Weights of a small mixture-of-experts language model, trained from scratch on English Wikipedia.
Experts: 64 experts in each of 7 layers, 1 pick a token.
Training: 644M tokens, 7060 steps.
Below are experts of layer 4 (counted from 0) of a mixture-of-experts language model. Rows are named router (the router's row for the expert), gate (a neuron's input weights, with its number), up (a neuron's input weights, with its number), down (a neuron's output weights, with its number) and show model dimensions 0-159. Each number is 50 + 10 x the weight over its row's rms, rounded and kept within 0 to 99.
After each expert's rows: a language model's description of what the expert responds to. This comes from a sample of Wikipedia text that the model never trained on.

# expert 33
router:50 72 34 58 52 57 39 50 45 42 63 58 30 58 48 60 63 72 49 40 36 42 44 56 55 47 56 64 54 27 38 45 58 35 52 55 32 42 52 38 41 51 53 53 61 42 56 53 65 39 54 52 71 41 63 57 57 38 67 56 44 45 40 59 53 39 38 47 42 51 43 47 62 54 40 46 66 52 55 49 58 55 58 34 55 38 37 64 43 52 41 53 48 36 41 50 53 50 41 81 39 58 30 56 60 50 30 59 52 37 50 60 38 65 34 48 32 41 56 60 50 45 41 60 42 59 54 44 44 40 34 50 51 60 41 57 51 63 46 67 60 51 73 62 56 49 49 65 54 48 48 53 49 39 40 64 49 57 49 41
gate2:57 59 58 50 45 55 34 42 48 36 45 47 38 51 50 49 45 34 36 61 65 50 27 30 56 47 76 41 46 38 46 46 59 57 49 40 50 40 37 69 40 42 30 57 33 56 50 70 44 51 47 57 57 50 42 60 51 66 54 50 48 63 47 33 51 55 51 45 56 36 41 37 52 55 58 38 37 36 35 62 48 58 54 57 53 47 49 73 49 49 31 36 62 57 58 52 62 53 61 60 50 50 44 38 63 57 56 66 42 44 47 45 46 39 49 47 77 66 48 54 40 55 59 45 41 43 33 58 53 57 41 50 54 47 49 65 34 43 50 47 61 48 55 69 68 35 45 51 28 49 48 55 68 63 60 42 51 59 52 44
up2:45 59 51 59 42 51 69 59 59 62 30 43 63 40 53 67 43 64 68 49 65 58 49 55 56 34 58 51 52 63 61 50 51 67 53 59 63 56 56 40 53 67 58 58 62 54 44 37 51 59 46 34 40 53 51 52 51 62 42 50 60 45 38 49 57 47 56 54 39 70 58 46 50 51 52 67 44 54 52 39 48 49 47 32 64 37 57 36 43 50 59 61 62 34 61 41 46 50 43 42 70 43 65 36 37 46 58 35 30 58 55 65 69 48 50 47 42 33 34 54 46 58 56 59 61 55 59 54 39 56 64 50 67 29 65 45 57 43 39 43 55 38 38 52 43 70 46 46 47 65 60 52 26 43 46 43 51 48 53 60
down2:44 45 48 71 59 65 40 43 37 56 42 35 47 60 56 46 60 53 56 55 45 49 59 50 46 56 45 47 50 35 48 55 51 45 57 55 36 49 49 52 43 43 51 58 68 61 45 61 48 50 40 34 50 18 68 42 54 52 46 43 37 66 33 55 50 50 36 58 35 50 48 43 33 56 46 48 57 49 58 49 53 47 50 49 41 50 55 47 42 56 54 62 36 49 47 42 42 42 35 52 70 46 53 42 34 69 52 27 43 54 57 44 43 65 40 67 39 47 64 65 49 54 54 78 48 54 61 42 50 44 55 53 46 49 47 38 40 53 68 71 58 50 61 43 66 71 34 72 62 50 62 59 50 48 45 38 36 31 44 43
Description: Latinate name endings. Final vowel endings of Latin, Romance and Slavic names, taxa and countries, such as Segestri-a, Hypnoid-us, Lat-via, Martinh-o.

# expert 0
router:76 64 27 50 28 74 43 44 72 50 56 60 50 57 65 47 60 76 47 53 40 38 52 30 46 48 65 55 56 36 42 52 65 57 62 61 51 43 49 59 46 59 42 38 31 50 24 56 47 55 56 48 65 42 56 60 39 65 39 59 46 46 55 40 46 37 55 54 58 39 64 58 52 45 41 66 45 43 65 48 35 60 59 55 65 47 60 48 52 61 39 41 48 60 50 36 48 48 43 51 56 35 47 56 46 37 58 45 48 47 49 61 41 43 50 57 49 42 44 61 47 50 50 58 52 50 63 54 35 53 39 59 49 44 44 31 50 57 55 53 69 44 62 42 55 42 70 58 54 57 33 48 36 65 48 41 36 56 58 46
gate2:51 55 42 58 36 47 38 44 59 55 52 34 63 37 67 43 54 47 49 58 41 69 43 44 39 44 48 56 43 47 63 52 66 45 65 47 48 55 60 61 48 55 55 50 62 72 49 51 44 48 51 37 52 52 53 41 55 57 43 45 64 33 41 37 60 39 39 62 67 41 45 45 55 49 42 57 50 55 65 48 41 56 22 59 60 47 53 57 61 55 45 41 55 32 30 52 43 40 31 44 45 55 30 56 40 33 54 42 38 41 57 46 34 47 40 52 33 48 60 72 40 65 39 48 56 48 47 77 49 69 43 51 42 43 38 39 43 64 55 49 55 66 48 44 56 37 34 50 35 64 54 58 52 45 44 60 67 61 51 39
up2:51 44 56 48 47 56 71 42 46 63 31 54 47 54 45 50 41 41 57 51 46 40 35 49 47 47 57 50 60 42 49 69 32 59 52 52 49 53 38 42 36 56 67 69 46 26 66 43 67 34 56 62 65 68 39 53 47 41 46 47 47 60 46 60 51 57 58 38 53 60 44 77 61 56 42 41 49 40 46 46 59 37 64 45 50 52 49 48 44 52 58 68 50 49 65 52 41 71 54 54 49 53 57 42 67 54 52 56 58 43 59 50 50 53 48 39 62 52 55 36 76 50 63 41 30 50 44 44 38 46 67 52 44 52 49 62 58 46 36 57 59 48 54 60 40 57 84 53 63 54 62 38 36 41 47 44 37 45 38 55
down2:43 76 52 56 48 51 46 51 64 42 64 47 52 48 60 47 41 59 48 39 57 62 58 61 56 53 62 54 43 36 66 42 62 50 48 45 59 63 39 47 67 53 28 45 49 50 55 51 69 53 70 46 49 47 61 44 63 47 55 76 57 38 57 45 40 80 51 62 44 57 51 36 47 50 32 61 39 42 48 39 45 55 60 30 21 57 43 39 55 48 57 65 62 57 57 45 53 62 40 53 44 47 55 46 34 50 46 49 34 51 47 36 48 49 51 40 55 36 37 53 52 51 45 37 56 40 43 41 35 64 54 52 49 72 57 60 45 63 53 55 65 31 44 71 55 59 45 50 41 52 48 28 61 45 44 46 48 43 47 50
Description: Word-initial prefix pieces. First fragment of a longer word split into pieces, usually after an article or verb, such as re(port), in(spired), en(abling), direc(tor).

# expert 47
router:45 77 25 49 36 76 45 40 44 38 55 49 34 60 59 55 63 71 55 52 48 42 29 53 45 36 53 44 55 30 55 35 57 46 57 46 54 48 57 51 27 44 37 46 54 58 44 56 61 41 43 60 58 55 49 40 50 44 49 66 48 43 45 44 54 48 57 50 47 52 50 52 71 63 46 37 60 41 58 48 47 48 54 35 42 51 54 49 42 44 25 42 55 51 43 48 44 54 38 78 35 44 31 47 62 55 31 59 55 46 51 39 38 49 41 54 46 45 40 58 40 56 50 59 46 46 67 44 55 59 43 38 46 60 45 43 46 59 44 57 55 47 70 63 59 56 52 60 47 51 63 42 47 32 33 68 35 60 55 52
gate2:39 60 53 55 44 78 48 37 41 43 28 50 44 44 50 56 38 43 44 46 60 76 52 48 64 58 41 45 67 30 41 41 75 47 45 45 49 47 37 60 40 37 42 75 47 55 62 44 47 39 60 50 36 50 56 53 52 62 60 59 40 61 45 45 50 56 62 45 69 45 54 66 39 46 48 42 42 44 65 52 42 59 52 48 47 31 56 77 29 34 42 53 49 55 71 39 56 51 54 49 51 62 42 28 65 65 48 56 47 42 61 47 46 41 45 54 50 52 53 48 58 46 66 42 47 57 50 43 55 56 54 41 37 43 62 51 56 59 37 40 62 51 45 47 42 65 45 60 48 42 48 47 58 61 66 48 40 56 63 56
up2:46 47 43 49 50 64 52 41 38 43 37 61 43 33 41 37 45 59 41 64 48 55 58 63 57 58 59 58 41 28 26 37 62 35 49 63 37 68 37 66 38 43 45 59 59 34 57 42 56 60 45 47 58 56 50 49 59 45 48 44 42 45 50 45 52 55 45 51 61 66 66 53 45 43 54 41 28 64 54 46 61 56 46 28 49 44 46 46 46 61 53 39 49 63 40 45 63 43 48 59 45 47 41 48 64 65 47 49 72 50 49 29 36 63 34 38 51 65 82 45 52 52 52 47 59 57 31 54 63 63 42 59 50 52 67 40 52 43 43 59 51 44 48 54 54 65 47 55 46 47 63 43 45 64 64 64 46 55 45 57
down2:60 36 68 26 33 42 56 38 53 70 43 42 44 56 43 67 47 39 39 54 44 57 44 45 46 33 70 40 47 33 51 50 48 56 42 46 55 50 27 51 36 33 54 49 40 44 49 31 46 34 62 56 51 46 42 39 73 62 41 48 57 51 39 28 50 65 46 57 50 45 45 61 49 54 47 58 56 57 55 67 47 56 52 61 54 50 52 66 35 56 60 56 58 53 55 70 62 51 36 59 45 51 37 62 40 39 39 80 45 45 52 39 57 50 60 40 51 52 61 44 54 48 48 46 55 44 51 38 45 51 68 40 57 49 55 45 44 52 44 36 39 51 43 57 41 44 54 43 51 56 41 33 76 54 43 58 35 52 50 64
Description: Institution name words. Head words and endings of organization and law names, e.g. Council, Society, Ministry, Association, National Labor Relations Board, Committee.

# expert 41
router:59 69 37 67 38 58 35 57 55 44 65 59 32 66 51 60 63 80 37 48 34 55 40 55 42 42 42 63 70 36 41 48 75 48 48 67 57 59 36 57 44 40 54 71 57 60 40 56 43 27 51 47 50 53 51 51 35 54 55 59 58 48 50 41 49 36 31 52 57 55 48 50 58 57 45 50 50 64 58 59 53 47 56 43 50 42 55 69 53 52 32 51 54 64 38 46 56 31 44 70 58 42 55 45 35 53 33 57 60 49 52 47 46 47 63 38 48 59 48 53 47 55 33 48 44 68 50 44 50 61 46 47 55 51 50 48 40 55 59 56 50 59 52 45 38 53 53 52 47 70 66 49 55 40 44 55 38 69 39 40
gate5:30 54 46 50 33 42 44 65 54 41 42 71 54 49 47 49 50 58 33 55 48 70 41 42 49 46 64 26 68 55 57 33 43 51 64 47 48 40 62 47 51 44 45 40 39 51 48 52 39 55 46 47 58 52 58 33 54 44 52 44 37 30 44 64 45 51 61 32 53 50 60 70 43 35 68 48 55 43 51 54 48 50 47 42 54 57 55 56 35 48 50 59 39 41 57 34 50 41 63 57 58 47 26 43 52 56 72 67 66 43 30 57 52 51 49 31 55 55 63 33 41 62 47 54 56 34 42 46 47 32 46 55 66 64 59 54 57 59 43 37 43 49 53 62 53 55 50 59 77 55 58 43 36 50 46 48 47 45 39 39
up5:53 50 37 49 56 52 53 53 42 41 49 74 44 42 54 43 50 67 38 56 50 57 56 62 42 35 43 33 45 25 64 38 41 51 52 35 65 41 50 55 51 48 61 35 65 39 40 31 54 41 43 42 47 53 51 47 39 60 63 67 51 65 68 27 54 55 56 68 44 45 31 49 64 53 48 40 53 54 48 51 53 38 45 47 49 48 57 66 57 55 55 52 51 44 50 58 48 58 41 48 58 54 49 46 52 53 66 50 46 68 65 37 49 31 42 47 43 61 42 61 58 46 25 36 34 79 41 66 33 50 57 51 43 43 41 50 49 54 53 40 57 42 29 51 59 46 41 50 69 65 40 58 60 46 49 58 51 37 54 47
down5:38 68 68 58 33 50 38 54 68 49 51 47 40 54 50 56 48 59 51 49 51 42 55 36 42 55 58 23 27 46 62 42 56 68 48 63 58 63 71 46 58 49 39 37 38 54 43 52 40 39 80 46 39 46 54 44 49 54 41 50 61 60 60 32 67 34 59 62 38 54 36 46 46 65 51 51 62 58 51 45 45 43 62 51 41 39 57 39 43 44 44 47 47 59 50 62 41 59 51 50 45 54 40 64 82 32 68 40 50 35 53 35 50 57 46 48 61 47 52 51 64 40 61 61 51 42 38 57 61 50 45 36 53 48 61 49 67 47 49 49 49 58 40 54 46 52 43 62 50 59 52 41 61 36 53 54 63 40 38 52
Description: Location prepositions. Prepositions and nouns of place or event, chiefly at, near, on, the, building, site, e.g. died at the age, at the Battle.

# expert 52
router:34 76 45 60 45 68 45 62 53 53 54 67 39 63 55 52 54 59 51 41 35 37 44 65 50 32 51 51 69 31 52 45 45 54 46 42 40 37 47 41 41 46 41 61 43 49 44 40 47 44 53 38 67 39 38 37 63 46 58 49 46 49 41 58 53 32 32 49 44 46 47 54 69 54 50 43 44 38 51 47 59 43 51 42 63 54 42 45 49 33 32 42 51 43 59 38 37 48 45 71 47 62 39 54 40 67 45 40 53 46 60 42 36 59 52 55 57 39 56 59 35 53 36 57 42 48 71 33 44 32 40 63 57 43 50 56 63 56 41 65 59 60 72 64 56 58 58 58 61 47 55 38 51 40 36 39 47 57 58 42
gate2:44 50 41 44 58 55 56 59 54 49 53 50 63 75 60 48 51 62 63 56 39 46 48 64 52 52 33 65 69 37 41 63 56 39 59 56 49 56 36 49 38 52 47 60 66 50 61 58 49 48 60 31 47 63 53 42 48 50 62 56 37 41 62 50 51 43 75 33 53 49 48 63 44 62 48 54 57 54 63 55 58 30 61 40 56 51 59 54 38 46 49 21 48 29 47 44 48 40 58 62 36 49 57 64 49 44 40 30 37 49 43 41 47 51 38 38 46 53 52 74 34 48 34 48 73 54 66 63 50 49 54 59 35 57 53 63 52 57 52 52 43 69 45 55 60 49 57 51 42 58 57 43 53 66 53 67 43 37 44 38
up2:60 51 67 53 46 52 42 49 50 42 41 44 51 52 29 36 33 48 22 52 70 34 48 36 41 65 58 39 49 60 54 38 53 61 41 59 73 54 43 53 66 42 41 35 60 52 63 54 67 56 60 34 29 41 42 51 52 56 45 47 59 44 69 39 60 45 66 29 62 51 54 45 55 47 35 44 36 52 32 44 47 44 36 50 70 41 41 46 61 57 59 50 38 60 64 34 43 54 33 47 44 44 48 63 45 44 60 52 59 59 36 43 59 48 56 52 66 46 55 58 29 41 39 43 65 51 40 56 57 57 59 48 47 51 57 43 56 39 44 53 40 65 63 40 38 54 51 56 48 52 49 48 52 54 41 51 61 36 63 41
down2:51 58 49 37 16 60 44 56 65 55 49 50 40 50 41 51 45 64 45 61 47 65 49 60 65 56 47 46 58 53 38 49 47 51 53 75 61 57 53 34 43 53 47 54 46 56 48 30 62 52 40 57 68 55 52 34 58 47 73 40 48 41 40 57 54 45 61 38 41 52 49 35 56 65 39 51 50 60 45 64 67 58 44 72 58 46 50 47 67 63 30 40 59 65 66 57 55 44 44 43 54 58 37 47 48 34 57 49 47 63 42 47 42 40 50 58 58 69 38 54 50 65 60 56 53 52 45 59 56 34 51 44 54 46 57 55 73 47 44 46 26 50 46 42 40 47 46 40 46 61 41 41 47 64 49 39 61 32 66 52
Description: Nationality and Slavic names. Nationality adjectives and their endings, such as Russian, Soviet, Pol(ish), Lithuan(ian), plus pieces of Slavic and Nordic names and places.

# expert 10
router:52 66 24 56 55 64 48 41 43 38 49 72 37 36 61 51 59 54 54 40 35 36 53 51 43 36 71 62 41 40 34 35 50 51 66 48 44 53 48 42 37 45 28 43 58 58 46 52 52 36 54 49 48 40 40 56 51 45 48 58 47 37 35 46 41 43 42 45 54 47 50 52 73 60 44 50 46 41 57 49 54 68 46 46 62 48 38 45 54 43 29 46 47 40 40 58 55 56 39 67 33 43 43 44 69 60 46 45 53 52 55 51 56 42 31 48 59 46 48 48 45 57 42 67 49 68 68 52 49 55 39 38 47 53 46 47 57 63 60 50 48 70 70 56 63 51 64 67 40 58 51 43 57 37 51 28 46 72 46 50
gate3:59 51 40 43 62 69 47 43 45 61 77 47 62 50 61 45 40 51 52 51 39 53 56 57 50 36 46 41 50 57 46 21 47 47 55 44 48 37 72 58 47 46 41 60 59 53 46 45 44 42 67 56 51 43 51 47 60 51 47 57 45 49 46 30 38 26 35 42 50 60 39 44 51 37 75 42 55 38 43 54 54 64 57 55 63 49 63 61 44 40 63 38 50 40 62 44 49 65 33 64 36 50 70 49 59 41 62 43 59 43 47 39 52 70 43 56 57 38 44 51 48 55 42 57 51 42 68 49 56 74 58 45 57 50 44 65 33 37 55 65 47 48 49 51 57 44 59 43 45 32 39 49 49 28 61 45 53 58 49 37
up3:76 50 46 52 63 49 49 52 42 55 41 71 53 58 47 48 55 51 64 49 33 37 46 33 49 37 53 33 52 55 42 46 53 49 60 50 22 40 57 60 73 44 40 46 48 39 59 44 53 26 46 29 43 52 61 50 46 57 43 51 63 49 51 43 41 46 44 36 41 53 46 46 64 50 63 30 68 37 40 57 46 49 48 52 62 43 44 57 45 47 47 43 54 31 58 56 56 57 69 38 40 48 39 60 50 43 66 51 39 50 33 32 32 53 49 58 52 51 30 58 62 50 14 50 39 44 53 41 39 65 57 47 49 57 45 61 43 46 48 48 48 49 47 53 41 45 61 49 45 57 43 66 44 31 56 44 35 55 48 50
down3:42 39 58 56 47 46 44 47 42 42 58 65 51 44 56 45 51 55 50 62 56 52 38 71 41 55 51 70 62 44 56 48 49 57 41 50 58 63 49 45 46 61 40 47 44 63 51 42 57 69 56 39 56 76 50 65 70 59 35 33 49 48 31 68 51 48 42 71 56 55 65 62 33 43 50 58 43 49 79 47 46 66 44 56 49 54 56 59 59 52 57 45 47 52 41 46 43 48 37 34 35 31 54 58 38 59 50 70 34 60 44 41 57 54 46 44 41 58 56 46 56 33 55 49 57 63 48 70 54 40 40 53 49 60 35 50 62 33 39 72 50 60 51 56 67 43 43 57 44 52 63 46 49 69 60 56 54 47 48 52
Description: Adjective and noun suffixes. Word-final suffix pieces closing adjectives or nouns in formal prose, such as -al, -ation, -ential, -ific, before of, in or and.

# expert 38
router:51 69 40 63 37 60 43 52 62 32 43 67 38 42 63 51 42 64 48 31 43 34 58 42 50 53 71 48 67 52 35 47 50 41 60 49 57 54 69 44 27 34 54 58 41 48 34 60 58 44 54 50 55 55 48 61 60 36 47 56 45 46 45 37 47 35 43 47 60 35 56 42 47 60 34 56 41 42 59 44 67 43 58 42 67 54 36 47 59 40 38 45 38 33 58 55 49 39 45 48 57 46 53 32 44 53 46 47 36 49 67 57 48 58 52 53 45 54 36 45 44 48 65 61 49 47 46 48 45 64 48 51 57 33 46 52 65 41 47 55 51 58 68 49 66 52 68 71 41 63 66 47 31 63 50 52 57 66 54 35
gate14:35 51 50 61 43 46 50 35 55 52 45 42 58 56 47 55 55 50 47 60 46 51 47 71 49 50 63 55 33 38 54 64 60 52 42 61 30 36 27 29 47 48 40 47 30 47 55 44 47 56 52 39 50 45 68 46 45 54 51 46 63 52 34 57 42 64 58 41 44 32 38 58 48 49 48 44 45 48 52 42 54 54 37 33 51 47 54 58 49 65 53 63 57 47 54 59 54 52 43 53 58 26 51 44 50 46 48 47 56 47 36 50 36 29 47 41 56 66 45 47 46 70 47 42 50 53 49 56 56 49 28 15 56 64 45 43 54 59 78 39 57 50 60 41 54 40 75 55 62 47 31 50 50 57 61 40 59 35 40 41
up14:77 56 54 38 55 47 55 48 61 48 38 31 52 46 55 42 53 57 53 68 38 51 36 39 53 55 27 70 53 51 52 51 61 56 54 36 47 54 60 59 52 56 39 54 55 47 44 43 60 49 55 63 35 42 31 32 49 68 72 76 38 67 54 45 49 42 55 33 50 66 51 62 56 55 43 58 47 54 52 60 48 50 36 47 49 55 35 68 43 46 67 51 59 45 43 31 49 50 53 54 57 63 48 53 60 50 49 35 34 43 43 37 47 59 39 44 38 48 43 77 55 54 41 53 58 52 62 38 37 57 60 47 48 49 67 42 36 51 51 61 43 38 41 61 41 58 59 60 45 44 75 56 57 41 48 50 36 48 41 58
down14:67 44 41 42 43 63 41 45 44 50 51 47 51 49 57 59 46 52 48 53 44 64 68 16 53 38 38 61 60 44 64 50 67 47 65 59 59 51 56 38 58 41 41 59 58 58 49 45 52 52 45 45 33 33 57 47 42 43 58 47 38 54 49 31 60 41 67 54 60 67 63 43 42 42 35 44 48 51 63 46 66 51 67 59 49 59 56 62 50 47 61 46 47 47 46 51 44 39 47 50 40 53 48 55 54 41 32 40 71 47 56 61 40 53 44 51 49 40 70 50 59 63 38 30 54 54 37 62 38 57 57 46 73 55 43 54 52 55 42 43 54 70 46 45 51 46 46 46 35 52 64 69 64 30 22 52 48 45 59 45
Description: Dashes and number separators. Hyphens, en dashes, slashes and plus/minus signs, mostly between digits in scores, year ranges and ratings, e.g. "2–1", "2/5", "2020–21".

# expert 48
router:50 70 50 55 29 61 31 68 59 38 67 56 53 62 65 58 40 70 56 41 42 44 44 50 49 60 57 56 64 55 37 45 53 46 51 53 62 38 47 57 45 43 52 64 39 50 32 52 47 55 51 52 39 54 51 44 57 63 53 39 48 51 32 57 62 38 51 50 50 41 44 64 49 62 41 56 42 48 43 42 71 59 45 60 62 40 47 53 44 54 45 48 34 48 42 64 55 36 55 74 53 48 34 55 47 61 35 48 50 62 58 41 35 30 52 52 66 52 53 48 62 43 51 51 67 63 66 50 66 43 44 47 46 64 57 54 55 40 44 50 86 38 48 67 45 38 54 60 41 55 54 55 38 46 35 37 37 50 63 52
gate3:62 54 55 41 56 52 50 49 46 42 44 44 51 68 41 61 42 59 61 45 50 43 53 70 62 54 63 29 64 50 40 58 56 27 32 50 43 57 36 52 47 58 70 53 41 45 45 29 52 58 64 45 49 44 57 53 71 45 34 45 48 53 41 48 44 39 35 44 23 58 63 49 50 60 48 61 37 48 46 46 45 64 39 64 42 57 53 44 44 46 41 59 48 46 56 57 46 31 41 74 46 57 36 36 49 37 52 62 60 54 50 48 46 49 30 54 35 45 45 55 51 54 36 45 41 57 58 34 51 43 62 38 68 57 42 39 48 46 39 38 32 69 51 57 49 33 56 48 63 37 45 52 34 56 47 63 60 61 64 50
up3:49 58 60 55 64 64 45 40 58 52 44 64 50 64 60 35 53 59 69 54 46 19 67 40 37 51 52 56 52 52 44 50 33 27 56 51 60 77 27 61 55 47 40 45 40 50 60 54 34 46 52 43 57 58 43 59 37 56 47 65 34 68 38 39 49 35 63 62 41 41 47 46 48 53 39 33 49 47 35 60 42 55 52 43 54 53 40 56 39 45 49 32 50 52 54 52 38 60 57 69 56 65 38 56 43 52 61 62 51 26 47 53 41 57 44 52 59 52 29 47 69 51 39 61 33 41 43 60 43 40 43 51 45 39 52 55 58 35 40 60 53 45 45 47 43 48 44 41 51 44 51 59 46 42 60 63 49 52 41 46
down3:51 55 56 50 49 49 63 60 47 27 40 50 37 70 52 64 52 55 52 39 38 51 32 32 56 56 49 40 48 56 48 65 58 41 45 48 34 26 44 48 45 50 42 30 62 50 61 54 52 49 39 52 49 50 66 53 27 53 27 53 39 38 50 49 60 35 53 30 57 67 51 47 64 45 46 59 40 47 43 45 55 44 45 29 49 47 52 50 40 37 48 45 74 56 48 48 55 53 45 34 51 58 53 53 46 58 71 48 35 59 54 45 41 74 70 51 60 48 44 44 46 36 54 53 30 53 60 45 36 81 53 55 53 42 52 48 52 48 65 36 56 40 55 64 47 50 53 61 44 53 54 49 29 50 43 59 57 55 43 53
Description: Mid-word letter fragments. Inner or final spelling fragments inside names and words, such as Matt(el), Aristot(el)ian, v in Apple v. Samsung, trav(ell)ers.

# expert 40
router:61 81 41 55 23 51 41 50 59 37 60 61 46 49 49 39 38 70 54 61 55 44 31 41 48 44 48 52 54 37 43 49 51 34 50 38 25 59 55 47 36 43 48 50 43 69 58 40 48 48 45 60 50 49 56 53 51 56 34 51 55 38 51 40 47 33 27 50 47 61 44 54 42 52 51 52 51 62 46 38 55 48 49 35 55 42 25 54 54 50 38 37 33 50 56 39 39 50 45 58 45 28 46 64 48 56 43 59 61 48 62 49 47 54 40 59 33 49 50 71 37 49 40 54 60 56 61 45 42 60 55 28 58 52 60 38 64 49 34 59 52 52 56 52 36 50 55 74 46 45 48 46 53 36 35 36 44 58 51 40
gate1:65 51 49 58 52 46 26 66 50 31 45 48 54 45 49 47 46 53 25 59 48 50 58 39 34 38 55 50 72 25 59 44 55 55 62 41 46 60 44 49 58 50 51 40 49 43 41 64 50 21 49 59 53 40 51 37 59 57 59 55 47 50 45 53 57 38 53 75 63 42 37 36 49 41 45 50 50 38 38 54 53 50 48 41 55 56 59 58 61 54 50 55 52 60 68 39 44 37 54 46 55 51 46 54 48 67 54 70 51 65 50 69 58 47 59 46 51 53 50 42 70 43 44 63 60 47 69 42 59 80 48 58 45 50 46 47 66 46 32 52 46 49 63 59 56 42 34 52 50 57 71 64 58 50 53 46 66 43 39 45
up1:59 54 51 55 51 52 57 61 47 38 52 65 52 31 37 56 53 53 41 54 57 42 57 50 42 70 50 51 56 63 51 58 60 54 66 46 31 62 80 49 60 38 50 57 28 51 53 58 56 50 54 51 57 59 53 65 56 67 61 56 58 60 60 47 43 52 51 37 37 47 72 59 47 27 57 57 60 50 59 64 31 58 46 63 35 48 50 52 65 66 61 50 50 41 57 39 54 58 50 52 50 53 65 33 70 51 38 55 54 57 59 40 54 69 45 54 33 21 57 59 42 51 44 43 50 60 45 43 55 55 57 48 41 56 52 55 50 56 47 39 57 48 55 67 63 65 62 38 52 27 69 53 55 38 61 53 62 60 55 52
down1:53 54 42 55 49 46 50 48 49 47 75 54 46 64 64 25 41 68 79 48 54 37 56 44 59 50 23 54 38 67 55 54 38 52 42 56 35 43 33 57 59 41 34 70 43 77 46 60 40 50 37 54 55 47 64 52 55 46 41 51 61 52 45 64 47 45 25 43 54 42 40 50 42 49 43 64 29 66 48 53 61 40 46 37 62 44 55 57 49 36 43 50 55 42 51 48 60 52 57 41 52 40 32 62 43 49 54 38 59 53 51 59 44 49 41 33 51 54 34 61 51 49 57 40 49 37 37 50 24 59 60 61 53 57 43 50 49 53 46 44 39 51 52 50 59 65 47 41 46 34 53 53 44 43 41 40 45 42 42 53
Description: Spanish and Portuguese names. Accented letters and pieces of Spanish or Portuguese names and words, often in sports rosters, such as ñ, í, de, Martíne(z).

# expert 13
router:59 58 31 66 42 63 42 52 61 44 42 63 46 60 74 49 41 64 47 36 55 40 38 47 49 41 66 59 52 51 68 44 65 34 53 26 44 54 60 37 30 34 55 62 61 51 55 45 46 44 58 40 56 42 55 63 49 48 57 43 53 45 59 61 53 37 18 58 62 51 48 63 56 35 41 38 64 49 64 52 55 49 66 48 48 55 44 56 59 59 45 33 67 47 50 65 52 54 62 51 47 43 45 49 53 65 38 59 57 50 51 36 50 54 53 59 43 36 37 54 58 42 41 61 44 54 66 48 52 43 40 54 35 46 59 45 60 51 65 57 64 58 64 49 53 48 49 83 55 47 46 45 52 49 48 34 49 53 64 45
gate0:53 59 32 52 53 61 61 40 55 43 49 59 47 45 57 59 41 64 55 42 57 52 48 47 45 43 39 54 40 44 48 42 55 41 64 31 39 60 40 62 39 35 42 47 58 65 43 58 51 38 62 45 48 38 43 49 33 42 29 51 36 71 54 42 34 35 53 37 47 42 58 47 59 53 56 57 50 49 50 44 45 60 59 27 44 47 50 58 58 75 48 57 47 43 55 52 49 53 51 52 40 60 52 54 67 40 48 48 57 49 44 40 49 43 37 73 47 61 45 57 46 43 26 67 68 57 51 58 57 50 46 60 57 39 55 58 52 45 59 70 54 53 48 47 85 31 40 53 51 36 43 61 26 42 61 53 36 39 58 37
up0:49 44 51 51 54 64 44 56 49 52 65 38 40 44 37 51 41 52 35 83 35 39 69 71 56 62 71 35 50 59 58 49 54 44 44 57 51 51 64 37 65 58 55 71 39 54 60 43 48 64 40 50 50 59 55 43 63 57 64 39 51 45 14 60 51 52 55 55 53 60 58 36 43 58 44 56 60 44 40 41 47 49 46 53 56 49 47 50 40 42 47 64 42 67 60 49 56 50 49 37 49 58 55 56 38 56 39 60 62 30 63 36 44 56 36 34 48 66 45 63 40 45 43 49 40 44 48 48 59 61 43 50 54 53 43 55 47 28 41 51 41 22 54 50 40 59 50 41 50 51 65 47 54 47 51 65 59 52 39 57
down0:40 79 41 36 43 60 48 66 49 52 55 43 45 32 46 58 37 46 51 47 65 50 53 60 57 57 38 39 48 43 40 47 39 48 50 52 33 41 35 67 38 70 53 56 66 56 58 43 54 35 35 52 74 41 63 77 55 51 42 63 48 61 61 37 55 51 43 38 59 45 52 59 67 50 47 41 51 58 44 50 48 68 64 50 51 50 48 40 71 56 59 56 42 45 60 54 40 48 45 51 56 49 47 41 51 49 55 44 43 54 70 56 53 52 62 50 48 34 48 52 66 47 55 41 58 65 43 43 56 52 49 43 58 41 55 41 74 60 54 67 42 70 40 70 51 42 23 61 61 59 52 64 60 48 44 51 45 49 52 56
Description: Taxonomic species names. Pieces of Latin species epithets, author citations and taxonomy labels in biology lists, such as Species, Genus, Family, and endings like ans, ata.